Weights of a small mixture-of-experts language model, trained from scratch on English Wikipedia.
Size: width 160, vocabulary 2031, 44.9M parameters.
Experts: 192 SwiGLU neurons an expert, a softmax router.
Training: a variant of SOAP for the experts, 305M tokens, 4647 steps.
Below are experts of layer 7 (counted from 0) of a mixture-of-experts language model. Rows are named router (the router's row for the expert), gate (a neuron's input weights, with its number), up (a neuron's input weights, with its number) and show model dimensions 80-159. Each number is 128 + 24 x the weight over its row's rms, rounded and kept within 0 to 255. Numbers have three digits each.
After each expert's rows: "mostly gets" lists some tokens that are sent to it at least half of the time. This comes from a sample of Wikipedia text that the model never trained on.

# expert 23
router:129152120180153122160120146150124092137093104133121145134160138102126132078124141106091128148157103145113152081166120163158112117153110092080118132169076098133119152113144123146159177145134081094138154108142169117121086115171129119118127111
gate0:102158087127131137166130136153074152134106120099119148135111185090070115116158143132181145110130088126096092150133131116199111137149081087139133116119141090139057116115166107133107128161161155134120117115151096153156114102093163123135114117
up0:118111151149119131099131110099147142139125141131130158095127130167100147097106167096103125158150116149096133130100133135110118124096091085129079094133110117111116086131168139123163147139121136123130137097098126108173123122114140159149156096
gate1:092126167122099139146133152129159104153167119167164130122103145141142131095132121187153108140142155126154109093179105136131124127165103129156081141100085128125143105172126124128173082122116116131127078121134127140124101128175109089118161160
up1:107117128129123118094101077147098092146101114141126140106119173147125120126111101124087158081125126113127092152129153135090128097117114092100114085135089126144125099145072160125163125101125110117104142129114160091115128147125153118142084134
gate2:135158116096163142130099099133125112181149124111143136139124124119110136140096134115137143192125167137129118087146151156087091094117150137151146115157106108114158146133125079140132132087100118117149158081172162120151111153151081122116163085
up2:126171112146143104150136091136128104136092108152102123124121127155127107134135158137118097130130184096131149090157122161141108118128149126156141116141098143104172153132133135162164127103160153144159140131145194112098116126140158100102136154
gate3:122125122132169111152110099168134116112103124187106098156134125105124130152146162155149127111163103138106079103100176114102107149116136102135107136123145152096114161114106153107124155176104081142121085176162099106153153099122132111153133102
up3:147140101121101141110128130111132133167091146129140088159082140118119127098161130161126133093094093074114120137110182133079105062091124133164145135152114145126114123103071151126099147121107141145163120139131118111122150106083128097077137131
mostly gets: "icip", "erg", "arg", "v", "erv", "stit"

# expert 16
router:127143100119128152167124127149151124105126124106094150135127096129182172150084143109151093164137151112121122127125125070118115097107128173143133145108129098088122119151093154090146089100125127119120121108134109119122158145109123114163104145
gate0:116144156145170124132104123178135116079149129131118152163125122131131094145117121140125148127116166117134112097190089096108114132136130093140159116121130131109117107096138133134107151073110126135143155131149105153133173161158133106147079124
up0:124119130129167113139168121105128125138153091141090106143112102127151174157102127104129140132168108166087126110120143146128116105103106132121138119146142151110134152146116119128124144153115168124173123155097115102132096131099121135157190151
gate1:149101130113106117116083064152161159095123152150126123158088151138095126176145130136127117148165101138110141123124117147125108119170116131169156099098130100125137127150120125117149099149101086136079134166110128115185129093118120163124143184
up1:106094120093108115114129140108159141124155079109118116140120096156128158184114121128147137137135093084160141151167125164147160155124133163144120149086118142129137140089158106113072135128138133128119139115137131141154104101182124130140156178
gate2:105127117117161147124145170152146126093145115105148152125122122111124131114112158153123111101105125167146097060134109106130144119104146163139136172138129105138121162113136151124132137145123122142127111193153117161130141132126153092129115153
up2:140129149087094124107148143155111149109138112142103134176152158109138129084122157130116104157115121103092126134130092099135106141140113125101091074130152103134108141102139087131122106082143114128145160120130158152094078157149107166106118120
gate3:127154117123121123139123153144101114156169172165158120139118140149148132102098114089146142143116154108161165122133094133181124081155113149134108130150116118134109142180123146110107128164174142103108145123133098105154171131102121164120146159
up3:092140122186131092103129158145121177126147153157131146144080126145116115097129124120103161172154168151108120125152078124111133128174117136121107126154142160094178109164103123113171129110158174147140146100118133126127119131129137161135141133
mostly gets: "ished", "ated", "ted", "ized", "ived", " up"

# expert 14
router:159146159146095075110171134085155112113127132107116108123123083105147124128103093090079115131106130103145144134114141112095118128118151165146123118167101111108166124129088094138105082109127112093082084161132116108134111143167110121133145142
gate0:138155115121121132132145116133114101124144169117109113146134127100134126094093114166117116162130127139128128127118084103149135104140113193092113092146070133077106125143127137102129156151159162160088135162074143140095113131118131118125126118
up0:146156136101117112166106107110087116117099102160116091143127137139154163165112119142102102171143142131135138086125115105111117122133129107130149139111105091099117108166118177091171113157133124103157087141115121102125109073165165118157080153
gate1:092165121094104139131119136119159119167105102207119114145105116165170119076118153128099113102151089155107085137155107121108109112143127098104138116126143103133150137127146140099137129117125146098081066095144132152146142108094128134157138113
up1:176107149135138124175141102115130161134142118084120087125166138108116135173116117087146118143119161090117109126133097137078121135128089151135125123152151163135148132104147105148150112124220111108130127094143141129164150156115171122157129126
gate2:097117159110152143120155114106122145096104120113099136096160111098146129150122124120143115110135086145127151128089151144128104098119140123155141098107152086195141171119130137098133113116116126165125148070116149116133120146110135127155161142
up2:105145120136141101139109107106148129090127075058155150097096111132069164178084092145115091119091124144140156136119147090103126150145136108096121117087107153134124163134127146094136114126181133170114143113137148127090160148144133138090143145
gate3:158123135136152065107102108114153113178105165144112131130120164097149093165137122112104100113084173106108126153116124131183144143134125136156137155134134129119079129108138125140100101160127101109128133140133112139120110145133094163106155136
up3:159131143112125149155100140147090127107126112089156164100137081109119104121124112129137141100102088166179132111133084091090116129119112169081112144104156092179139160169127093098148148073093132116132145116125155114133077126120122134100125082
mostly gets: ",", "',", " August", " city", "),", " April"

# expert 13
router:129124134148124140130107144120141141113121107154127130142100124091149130108129103119149142122101175116131145175102164140141146108132161072150094138133154151116127112139092135103110129118118090116139088108089096109140109118140119101144110092
gate0:131126113131143124120154078107130097104087161192134105133143160085099093145153147152076161143134126128159162137157117092150099157112186147099119107077157142149151099137118151136148147111094120108101124118135173112135128131086122126159113127
up0:090100123100130158092124118166166094071156112087129117118120164156135148113130104127079157192125139076098094133148116081133125099133115117109167147145125153103152113085111148131132107120148149102121101152160150133091136123114112105159116140
gate1:127081122115102154092123123142160122114122148132113148134120154131111117139131120129113184132111164133076107131128143106125145188152120086099151163098096110112118099107125111130092081157107144119157138111116120110137142110144141120146139113
up1:123147142156140084152124127115132128158102133161177168157166140106154148127120169084107113114144176131140172150119099102135114172084148141112091154134092121157140118106164163084136132119167112141113111137125126137096138164141151110083130147
gate2:144144139124166146142113177123110106135157124148175164094115123106150129095121130153122113131144138132153143127113131137162163117113129116122073103133075118133121116116132159107108173148113131096108125141093128136133128131162123100106124128
up2:168094157167177103176083104074146099114135090092164108129152147117168132105113090136123094109146096182122139118121127140118121097148115130138131175133133144115121145172130133113111174139137121137183156128159148174139107125149122128108142127
gate3:163137094126117127137108127125071194141136138074105139120124107137135129132103098101141167127105102150144136130107125157094115084173089103105099124150159121129141095140119122169082126134138124096137072154147104164124084126190131111100151144
up3:111129115124139114077143141123126136116101118119115140092139154096160126161154103167161162144128093124119073171093157097154093113175119182098128123119113163116169156157148092153139118132122107095150148131138103140125112066120109082143135130
mostly gets: "ist", "ust", "istor", "resident", "ocrat", "any"

# expert 21
router:109083157170191176140101142147154112144118099128150130125117172112151105109160136088124121127133123166106131072122093131138085181104098172091128110106148115161174156142127137175107108114161114149096146134115107142169148108129135127102101137
gate0:158157122114132156123102109142141142085126133128125128129133150145133109133149156135163107133180135170144106132123083115107132143111128118058126125095155132128111112124134114157123098166114161117118097174113135144107075124129123142138116092
up0:163125133159093144129164116104136104137144188099154139139114142131151109131118103105167081106100135145116128135142131168128108113108124124163128113162126160121115111127109145113104083100125152155130175153170148110124125132107113118155116093
gate1:109127113128150164120124090117132104087104105143185129120107141115101118132092107163153114123145105163106135108126133138105131124122106155136084101121171101070128115132152081151128102122188112092139146101113083155140147118076117118117111110
up1:100102132125116164070147137128113114094102106192108146139152134142135160161112101107166106151146121138143141174156130119114077128146096102100131105107153129118097123075094143134113122148101147138131163110123146130130141141160130128124155116
gate2:121141186135168143144144190150161108122098121123131160144147144113101194117154158111117133143138111111138109173170121111154106118117188150162128157104130146108135102121111169155154143155113115128126129113133107124139068112164100129146079141
up2:116128131121112121107143101092160135120107137123083150143115127183091145135148074171140125137110134117140117108139106139129095112113110096130123105107081126180110103145157122083109128115130152134126129140130140177112091133113154136132162101
gate3:128100127153186150141118119161141136128102164151164120117115123130136114143134108165128155169150108088112144093109163145130181124160103115155139126128125109115144103103142106130089108110198136124135121089144135118146089117119114121134093120
up3:120141106121085134140119111121183146149147150167079130116130089115143106123136141119112109160132104121149136129164119129124088124151136071116156083158166159123158186133123133118109115087111121124105141141107108133178111123111091129133095091
mostly gets: " b", " G", " Pl", " sh", " B", " Sh"

# expert 18
router:147146143118120158137102150123095135124187122099172134137141145134179165157122148098082141093147134108162150136104163136145092138170156131166154115112093112123131119107092094148123147164119179122132161139138144122133147144164122156146130119
gate0:133113142138134142128126162161126149152131165120119112099140159125139126195113139107136153097129135129087162121146121145084124083169124124174134152098087146081102145137144123146117089150143117181133160096083116145128107149152165119143137147
up0:110167074085115114103131133141099094120128156113117137097133152084088131134127135125154136094159115120131098147112134127118117143173114139133126130091093090127133124118159119140149106128126110136098132130121087138132082102136103125080161108
gate1:104162119131149104111140152140157110121116109155162150124128155126104139135166139116142129065142146048144151118131166125112129112148089172134107157109118147139147129115125124147126169162118110124115168102128147132152090146163131093134104143
up1:141133111135116124165127130130101159131083174089120135129080143137111142178142154134162093086136139144135126151125150132140145130113101080131116140162138093143121121133131145104097164162089125135104123137096106133160129134185111168095091137
gate2:149160110143128131126164171096100108125125142132161123154083127144121127104129133122132113094165141114146119159122164141141121172160137132106128129122122127122142124088106106095158090176106133138168131152148099124141143146164134100126121096
up2:107139098136095138134075174140140120123138124098168112128162121120116123184122152116108146098164163109142129092113138109130158138080112127121111145120126130156098122130106107145128100138092082060187119122149154136128129113154158111162133121
gate3:122173129163135101149156115093124111122106104168092177098120125126139112168116126160116122115143155109164146165117138123122113158176134116162155142114147120080148122169148118128166139126134109127149174137191094114174134117141137162122165142
up3:130103131159108080137121131154145102146143084126121144157110138077129154140110118138123058139144102110158101145136154146112118104128129119152126149131116158127107103120109136152141107156097156147095115117081161096108150122140136089160124165
mostly gets: "ax", "c", " desc", "ic", "isc", "ath"

# expert 10
router:108105095150143097142116084125130116103105138142141103121094138148167108132099117138129153126101166124145155105112118165186133148140105136064153101173128108140140158104171121142091136104092094110166154088137114137166114113144113082130122124
gate6:125116132151110100118093149149158141101119138131160116178122160103107140112164120141139100167118111119122091109077111155154139121173146162139089148141097161175156101116115094096112148128135108119213152128149125197138128130162110138172140120
up6:154114150158132126165139097095159113146177105140127128142079137136135081148146078109142141135124155102152140123157133147144138152108093120105147109099128159118157067160136137156129130115120151157085118126136141108130188083108176149106106156
gate7:150096141098121117142126117084148129160133161103120156115111154117115153119146128164145196142127139154159142143162099166120097127093100125123167145126141138124110153106090141098140127137094124122153089116111149160111136134095125115087109112
up7:082094092141134132138145155139112126157108153106141135107117191123102140104090145136085140119120100117122111109191131090126113129162174120117104119110108101120156134156162086133132122116146152149094120114156145105168130140150146166135148099
gate8:150128141129100121149133141124141142140131147156125172102180164135093153102110119108122104128163137127090099158154108146108128156120106123145131135145121137115141105161121132160136176159147125178165137143131109117083045098124121131128118120
up8:183133130119118129096128127136100136153140140153115102062104156135129148140107173110130113131107150154116069155129118141105142150150085108130150119116108147114125148145085117159102144145123138159114148166119092141147105104144126111124113095
gate9:128119147105099117146118108120177112129149141173147153131119109129113157156151143120111118154158160133120128120127112163118191130171114142107143120152119097122087165106080127105099128132105111158150071145073146110136136122077126153166146148
up9:123104184102135160136144174124165143110122142092099153133142090129147110129124098123124120186106130104129109124161126114117168135138128095119146138136125126141110127124120168117143090162160162115148147099073160104120134091153119114142126119
mostly gets: "1", "9", "2", "0"

# expert 2
router:167100112108139102104096129110092124161154099104139159114141161123112121121159107167168132119118090155143075106178133129147137133103097095131139131116144138164139123132138121169142145136140134111127151088124132132126159151137113136101130129
gate0:176117144141144171136116130143092104102150138095118113088115171117185110125088099133145139118129135091198127130141115130156141106146118151118144112176126098166124147167072145106147120170091133086092120116137091118145140127122133074144159131
up0:069141112121133159152134105121128122156123104104136135124117197098173094115140116147102151143123078121134067117116135099149162114102137138133150115093094117094126121143116124101152133172134174105151101097157071114114115075151148126120144141
gate1:150119156151103116173109086144152118140118133165104120126174153098104121161148098122173125165084128135148138125149136125121186119090123133151141115106136120133115099083153122168147116125071110136131123098131120080145136103152096113122177095
up1:125101130132144131129139143145089142107139139155097100099132135116080126123095120099149152120125101110136109164123142134154172131071139158119161111147091153150153106086149132135163130188139143131118130152118093110120135158149104168121164130
gate2:165160158125161104123131085131128108106119182122167122120129162123124106158144132167101157150157114176111131111154128114118100118097171142139156121068166129132098135125145091168143117127149179114144117107085090079159113123092106123149166142
up2:161126130101165135112108091135170130130118167106086100131090111131135127175133138180102119128144123115082160121117137097127100128090129099105130118097130104170110159181146159151119110136129139106122098127073137109147109122144114124156122163
gate3:134123127088127123130139140148098124150119098143132122139142076160150112105140152100143124105118183104117087066132089116086102099153162088145122117112133146138085170134150089132157137118106133110096164116117117196097143104122139130123119147
up3:128136155115143140134112113121134149113141172155118168166129120120099100101121143122122158123143123103113126141136148113061144114105156098125146138092134107138102179128128143150174140125130144096115159138078130118119136106152152126105117122
mostly gets: "arl", "l", " El", "all", " Al", "tern"

# expert 11
router:128148157124111114129152099172092117108103104124119157132113128146108159082124133132151105125119124149123124124143151154104126094170115124133079098140133160100086111103145096148153110128137158132122115115142120132133170081135112113120166154
gate0:143104119138153129162168107169135130160121069148138114145120103147144132116197137086158148103149124133101146158146123126129104155138122126074080098098147100113121122145143138148150116109149132118141086184130097144149105111081101130122131133
up0:120152146111129105142100140075154091154129175129153129117117119110164130120140107161102107113117141146107149176142138115140128095127145145140134122117149137154176159140070120096109136126119090135122165082100129128120122167137122106102107100
gate1:109112118125111145136160145103159119121121100104085139146094156094131097101103105125105130149172146104151166108148073156132124117142082118109126145105179153143176101115134087102098112118105138101106126110132133132126145135140139102130115108
up1:131116089108107125133105122113148178171098165119103104126157108117070083152119131111154162103184145101124122113146147132125123118127119128150142133145115127137195113153118173126149113153114153124099134126097107129128137115169118109129101141
gate2:149148136132130098112121124121065140124110129124137164148122148072086134131148180121110082115077106086141137093134117077133118128122127129117170116136129111076119148113111094077136147097158085129156151078150147117151173107132120162146130133
up2:128140125088083172153158140120118155139121130160104167141069126137139136115138207116140175120124120122139169109105078070157109160134142107097118079157144153141137150144135107085130136103127166132131162102146159088130114091113107140116117135
gate3:122172169155157135116094145128165114123135116135140163129154155145099147115133105132133152126138105127134172106130155116113094145137164157120151117105169139145160123152083131125117111125114179128102119180137102145118145087133097120115147129
up3:128072156158190135134122129090083113103126157128152143107113148068161101164114150158099116170138168087123139105126151144107146135129138089087122123087115124150148135162137119135136113145128156122100153109103152125135173125119123128134139145
mostly gets: "eat", "eed", "end", "ollow", "ther", "hip"

# expert 0
router:109181103106150115151115134163112140140138128143142118142126100068140108144150153123151110146129127154124108095125142135151152118144157115142160126079145177145137112127122096123156087117156137132147101114138126122084094100118139146122112124
gate0:137127093137111117131120128104111112158137129124105095102131135139151155118181121130126116120135121123128102147121109092149143107123093147172160144159110131134157139161105096118108107103120162113110101159142140111123146135140152110133134106
up0:102129123112140077132118137117168162124092142148109134135145173134140153171127189126138118112112089146158091172170120119107122094111154149154126117146112159147108101164142126150125089102088118146147134113137131140143093104177141142120100100
gate1:139118122102106169081171131099161106115142149146118104161148104109142154097125150096096146125103117138107116108119136147131094137078177111092079089125151138139112108126153128111127167114094130170128143130125168141140137126136138155127110136
up1:175150178138163100117150170135140117139084108147097136138166147120111098103151138141126137108104109137093126122116109142127116148132113166122083153101139100119150116117121157159065114132090100116122100146125178124082151127110179143103132084
gate2:133124089097102130124110100105113182118127161139158149112142116134151114106120121116156185106132148129142142113114140142120103158158169134120093170087184214146163140114141108160136143152123108136122121061094102105098139131168143109162157137
up2:146145131133117160124097183154145128086135156126104100118146171100147136146115096194173123126102124130128128160131120118130135142105142121135117154075123103152152172121127122140083141129119134108118134126122109119108130133132144115125156175
gate3:148136177145129154145150125109127141122122144119132142152137122113163140143177147145090123147085143114177114142124154149119158158088078114137117132092097135112137166134120148108101110140143122160137109097124107087125111113059117142152090168
up3:112119131147143115087121116168143149137100156142164090120155120091107124094141105143133115184083136100113126149115165155131168156121129154152113120189124138125137090129146164104151109162122133136155124120130178151124098129170119153166148174
mostly gets: "co", "e", "me", "ke", "ene", "ze"

# expert 3
router:101120121127161104132128151117132137120123120146134138155105129090109158145148140170147097063144113173132114161136134122123168112176147098165118156125121155116091144149137122125100115140135089125094074152141121129146101141091130137133122179
gate0:140103142094089103126085156152126083126128142092160131128086150124125119115118107173105150100130115110091107142137148136111117123132152136179120112152107124171099158127130115109135119138090119151144094100098118109164138165159102109092131110
up0:115095112156083125139137151067147110142108160126136137125114175084109181139125110120084181116125107105149118093111171169153112119134146111180128103133114100139146133136153134126123107134129133163120122145090175102113156122101108114145170128
gate1:182108124149116085131085103124125187105153134134074131142122147168092151112113135158149104120140095136150136160147124117161128135126127120151133178147092119082127140153132093097132113150142092144161083174147104095140133122109139162117140177
up1:126135135133163139109120138107091141142140146142130146097106117082135074129131107064144125141142178120101155073103138118147140135096137128139103100135092090175170119091109090118132141134167140153169126126134170105118118119116151126110076115
gate2:095125125139137187135091151140119100109114105112133136167115122128157162100140095114145113146137187147175123124129110154147129118151131127172092120171078145116127088162129146096125133139132132123178103165169115148101088130123124131169117109
up2:096143116136150098153154118098122086104128124113167120153120112125104122092133160121131139092147178161139141119132097109129110127135123114093111144135120182090114146141162136110129118134145108107128114091151116104101108123080080085105110104
gate3:158132127139114177126152084124150144108101150134070160138123078182104153092123085130151127093157110154130122082159135122131135163137142114151119142107152134135122127146118117138124140123131121147181159109135090092135085107158156148124117087
up3:132104109111129123077153099123103151096144173105136122134130092128155119107128129111119107152156106093119152124134119136089158156092116161128109113124094145123141084119161122123117152092117107125129112112110143096109127154146104092183097133
mostly gets: "mer", "rench", "amily", "ber", "aint", "ouse"

# expert 19
router:149122118125109113124169129090143157139115109146153130128161140109166127174133139120118124163099138113181131133123157113098142112095132153142135119102171126134140104119184139148143103142107160105105187155161140097132138153113102165157134146
gate0:120118061115145133138131139127087147125105143114126093135090092103134122116137116116112136155112119139131143122100156156138122132104130140116099143091086116105129135160174122167128132145123133114124162096148107153119130174108130143123100145
up0:095123142126173111136123141177122120117137097124142122138124070083144128163109096151104087142141161147132129118093155143071107128173140103132113086117123122132115140144127152111120117124127114103162124110108149142123094132118150130167116104
gate1:108092109137113142083117156139102125101137132109134104104124132137135168105154114159123099124103107160104098137105117157062129113149141130124162126187111128105074125085118186109104129141128160154121106124065102145127120152105127143128114104
up1:095163142150126142167074141147132152135116099089130119106137097128139116132120129102145113125091158080131120138108144141178114176155158117118143153183082124099134101136121120169155073113139135085153117126157125129118128114114156110119151105
gate2:147133111127159134075083110144097134118173098116186126101122153125160111143128114099086131178174166132109083149113109146100155144125102140108077129100150153154163119156179083112090188149173148163133128090085098119099107153095126132113160141
up2:171144089085153084081143132162134129090133100119164153149117148098118139117098100126149110100144172157146136134146135114143166081142097175115174126112133135099138130123148146102120153105167130144131109130142182138095130110131144130134123084
gate3:119161113115160149129112136111134142142132118134143131132137146108114116171133130105092097128136138149132105095143133107149155119131114119123133146148140169150110119143129160113151124164149137118167143093087179094095134117113125083108116122
up3:149156134110117149135148131149144132135095123129164137109098153135143114133087079153130101134132133138118090130154158116155139126113132119143108106143135193098125156136139124098141117112183124160195127097096131137127142126138152139107142144
mostly gets: "-", "|", "The", "ootball", "–", "="

# expert 15
router:134097118128124104122119164088135135161127134134147118078143158161135088111136109119125138152146103135108087173125135138142074140099130149111149173176158128164152146142083156121127151093114160147138150147145133155140140148176113145113112117
gate0:143178123077124127168151133123129112128108144114138143152077131137153121152154116127116155086122168145108084141132133154137107118135135179111156126114095111181149113146161110094086102111143191137154086106104127114116141157145115101137089107
up0:107069127135151121151154109139095127092097176115148139098153125125149106121124132126127175144141128138156147123146128153151136102110171091108123091117099144130135140155125133158122119136165141142163118099140143098137091163154121144084115143
gate1:110100142105155108128105128158153156156104114133156083125149142144110104133144123147136146141155118137126149132137112114103148148147146099153141143091170153131129067151133129154138129141112084155124145130158082151148105119096213146117125133
up1:125098162085139123119105155123189099133096092119157127138138154171122088139154123147147125106112143147143149137173165164085166107163158148116171126090130143087109107124132114144124081142095141132131137108147157112102152147099108108159091135
gate2:139138113128125110136160103141152145117154128125150135117143137131167116195128123101174130118187099107147140144105143105149098143100129143170143167141112139149175180081131154136113169144132150142134163132133102112147121177157128135119075153
up2:123096127146160166186114166150113135111100149121133137101138113154121125102139149080083104110097162143124146120102144126111117136125088128089064132140111116117110139127137110099137102125146117124051128107082129183104093156146177154115124086
gate3:088124194142143131128155116160092101150087114112159106094125136130134135121144125091120078169133100126175141101137173112176126124180113098135111126131153147136138106133116119156119134093104130101098133135136116073154110113141135073090125139
up3:131106117142153153137110098150150121131086116127088127154136147123105106130115106114090118132124164119075089128166127133158126152124126136113171108171132102090166137141080178161087117128110119111170140135158109178129132135146110119110140183
mostly gets: " W", " w", " Q", "\\", " V", " N"

# expert 7
router:110141119127116152099161180099136155117150169112133121173159125136116151113124105183119157156119086147118133159122115120132153125080106144127136136113085095098111143132129109175102112118112107091100094117138130141105103171125097173121151052
gate0:156120110179128104145170128104131151133142167147166118146162150116130111088119163157097153153133106114103148135137112119160141123120141162165132150166132166110126111164160101135117149122084119145102110120133142157156136135162166128118077087
up0:117136113124138131151110174149095118070170102197153152149122149125095099130104165132162117124117104131149131161140116099151127113129093057105141116149109119146079119106176157126115132066092163132160139117159127129134125114093088169111127079
gate1:051088188107119163081146166133106128183136127119131145142092155147138131132129163137112127132168136157120137126154105104106136125113139135110119149153151135171123100107126117144091183114110146156157109115090114117111119103174083102097108098
up1:143125148141148140129115109128137081123125132137137136105138105135082178146166152115141135187162108136172146109107124107161149099129099155124164121117124162126137170125123076114146118123130099128178120103118186143174174144109120156136148131
gate2:111089160134136119078125081152120145131159138116128109143087161116129141141099125134142164156082159156165123139136105136177143144100096109134120111086119118144133132124111103128134098138099130166149107115135107132146127105106113128141189108
up2:136186104110122121180119112140125136132140090128127113106183110125131127110139130124153090087146137109070124134137141112102113146164138116154149138150134135098123111148128149161080192166125147121118132138108092122165132126104129136112081134
gate3:088143141124144136110145157110101117152115141147156153117169137123153093153105159139132137099170120160158142158115127115144094130115139128156094103104142133124135109133155127135128173125074111119113124108142123155144105115101120201131122114
up3:134152164157126159123129134131140105145132135120113119106123161171174154121135118155123115133126156085137119151115133153146148140130106166144106130143122125116099166139117097111152149120145107124117104146139099142124088153118135102114064173
mostly gets: "illion", "6", "7", "5", "4", "8"

# expert 1
router:110127104105129155112075106171114108089117134142137142102136105125117126136104112104107107123120116100135126129102115080106116155089138187113119129110127128117150140121142094195087125116157102134153142150126048147129187140129169117145147100
gate0:121161097098117150118129109144170119116130133153115117140124084112092119135124188158117118097115115153134119094096116129128151123117161150132119114116111139166116152100136162143100154100130163126144086123139112093137155121151125086155123116
up0:144174126109124114156120096153153135119136117139133121152143086105099135171124158089128117074137126107152106135102101129127095143085124135099136130192125162131098107127107119139112125128153129079110155137106145058155107140139096138155098098
gate1:163111111107088085118148106091130135157125129167125130167134155094127162164080151145147145140119144153158125142118152139131178099122159123136103103122120098124164116094120127084091103116105098160087087171117125134125138148131125112148152134
up1:142075109098128100093159133167124109100129141138111166148172131171140134117142154068133141096132121124171170099115121183124131088146122134168101118135106121133102188133099150123112108160102107133150123114149193157113144147127133111112125113
gate2:147139103147069180085117165117118134109139128087159132124163126151110109132103097112132123114102125127092099103170117146121120103151158088124123082124113127095133143105099097141164166125083101156159129140105115109132131116087105136090144110
up2:160143093126136069111177117125138103144143110081096135134125123123111133080135128124078128187113196092119125110113127172118155136144147118133121139150128131137123130158140116160142167122162129144147118111099156098137123112117092106129131088
gate3:099160091170104117158101122060109087155117114149091211147108133146131120140087138139113124131128151119113150171147163120091101130154114130147134138128143140126099133135127162163110128163123091110147129131168115143154147146134137158103120125
up3:124150108105163112139171143137132157137074167132132082094092157128079108118144124139142084134188128154087159148107141096150140163144119164117137167115157110154122121111163131135166168127109124147104142100125131137159198104115107149122168118
mostly gets: " their", " his", " been", " its", " most", " her"

# expert 8
router:129143121127108111111109144120163119157134123147102134136148102120116169151114120103126122128147177089148140159108082090103135124111132168121139112146098103135129138088090164157130126084102151105136112159136151102136127103133121152137153143
gate6:140103126168138101150151137155151137141124145173117135141126120097111120083105091114128146096124087141162095151123150134132110100151171154136141142141110157095146104144087151154078113124110159136149149121148095106135116127177116145167127117
up6:148135138152131094133149141159130088142102087087137113163111111118153134159090146123106122085149136096123124125101148128104139089108132122110101105146107159125133147132128108098161116136168119131146130090143162105153131115131148094140098145
gate7:106112114151134119143135106138110115171126156107154124089136174106113144134134152119128171163088152153140155111156100174175147143135118111176111087099116107171091099134179127136152092129114143149095118129107149122149124123148097160192143142
up7:088157095096123125164116094130167123178095153090129139096104136142146152149154101114134134132099100137168134156148112139107100122122143105105163111087124119100125161150122144107102087152112135097112124104121090148154179133134112146136161159
gate8:120104126159153128134143144127147098129156140143184160124114190171137118146120172121133144103137148101125140151120092119164147147169122152121141140148091113114165067089130164122110178122136149126143152123146145124159135120133118088143106076
up8:146112139132107114113082135143112126134127142137201169127133122153141112159104138117054139084113114155132143154132124098112162145101106150122154135127119096126160087108121108145116137135149077137124094112143134141138121095128160069110072119
gate9:122156101118118145094124130095156129157149161111152140142108152103140090127133133148129171117185107182147101122141137148085153118117158140107118144131105145135084117126102092114087115116129143131120125100135142159185088166132125088141103133
up9:155134106101152116113162139127095110102112143122107136131093132145130175139150128113145139047113108179120175158136165090163101124126112170130135133133125098136162158159132178082116121155170123110128134138132180121153107145118141183127153125
mostly gets: " |", " team", " club", "ball"

# expert 6
router:157108111108093080085172132095143142173148142110123123121120150146129091155161119117112122170136152100135168104179092120118155146076160095133141141153102162123141137122123171114205155146125125143149132153121153105094131153126129139142107172
gate6:136134078087174138167161145113110140153133132164134104102124120114083140113145129123120145099089134128110146176134125124181147157121106144157113104107092093116174139136128088097115153097139123154105109114110148091100109114142168116107156129
up6:143095151115095110117098168088158147149140121109116083137157108154114142112138130165118122101175104117122108092096119167132119148143126127141101166165157112165149118160070130158118131163070105148159118121119147150132127156141143086129113119
gate7:125074093105157133161131123151111142149154131114121117117134111105119098104100169160097171148153100151155133114157164082129177141123113119066099130161105134137151090130159139112142149096119141129169124129131138139138115109154109113095138152
up7:096161104114128146118124135147123113158137148132178168127179104157152134135122122147109173137108153135137090138122152161089161150153119129138111126118123148118128160128123122125129116133145086125135155141142140148129126137163116134159149143
gate8:074156104114155109128147112140158113118102087123135201074101077135120138110079096132085118105133139152119168106127182139098128099134113105140110119141141144130119101147150124124135141159129140106127111143114142132149102118101153112163094133
up8:129102115121104143172124147130189132084131124120178133136137144123120100143128098124143104108141113074109134114182118094154100119136112131116121126110125107106064112130086179108132110123149124158156075133104107103124146140132135116125103141
gate9:157165114151145157128145102160129148130121152124155102101126101155151103118163143088127094108131121168152145148153135129130131154090129126086113110113115148109134116126123126126110115089104123161170142150091140149082130110123133091137136121
up9:133105133118137123135137120139104148112108145146148157138118105139134111138104136082126107096117172075132115081114146115128106138140144136153099120164146173103079114127082147127085133083070173134149122128145149099115150145152113134146108158
mostly gets: " –", " —", " −", " +", "*", " ."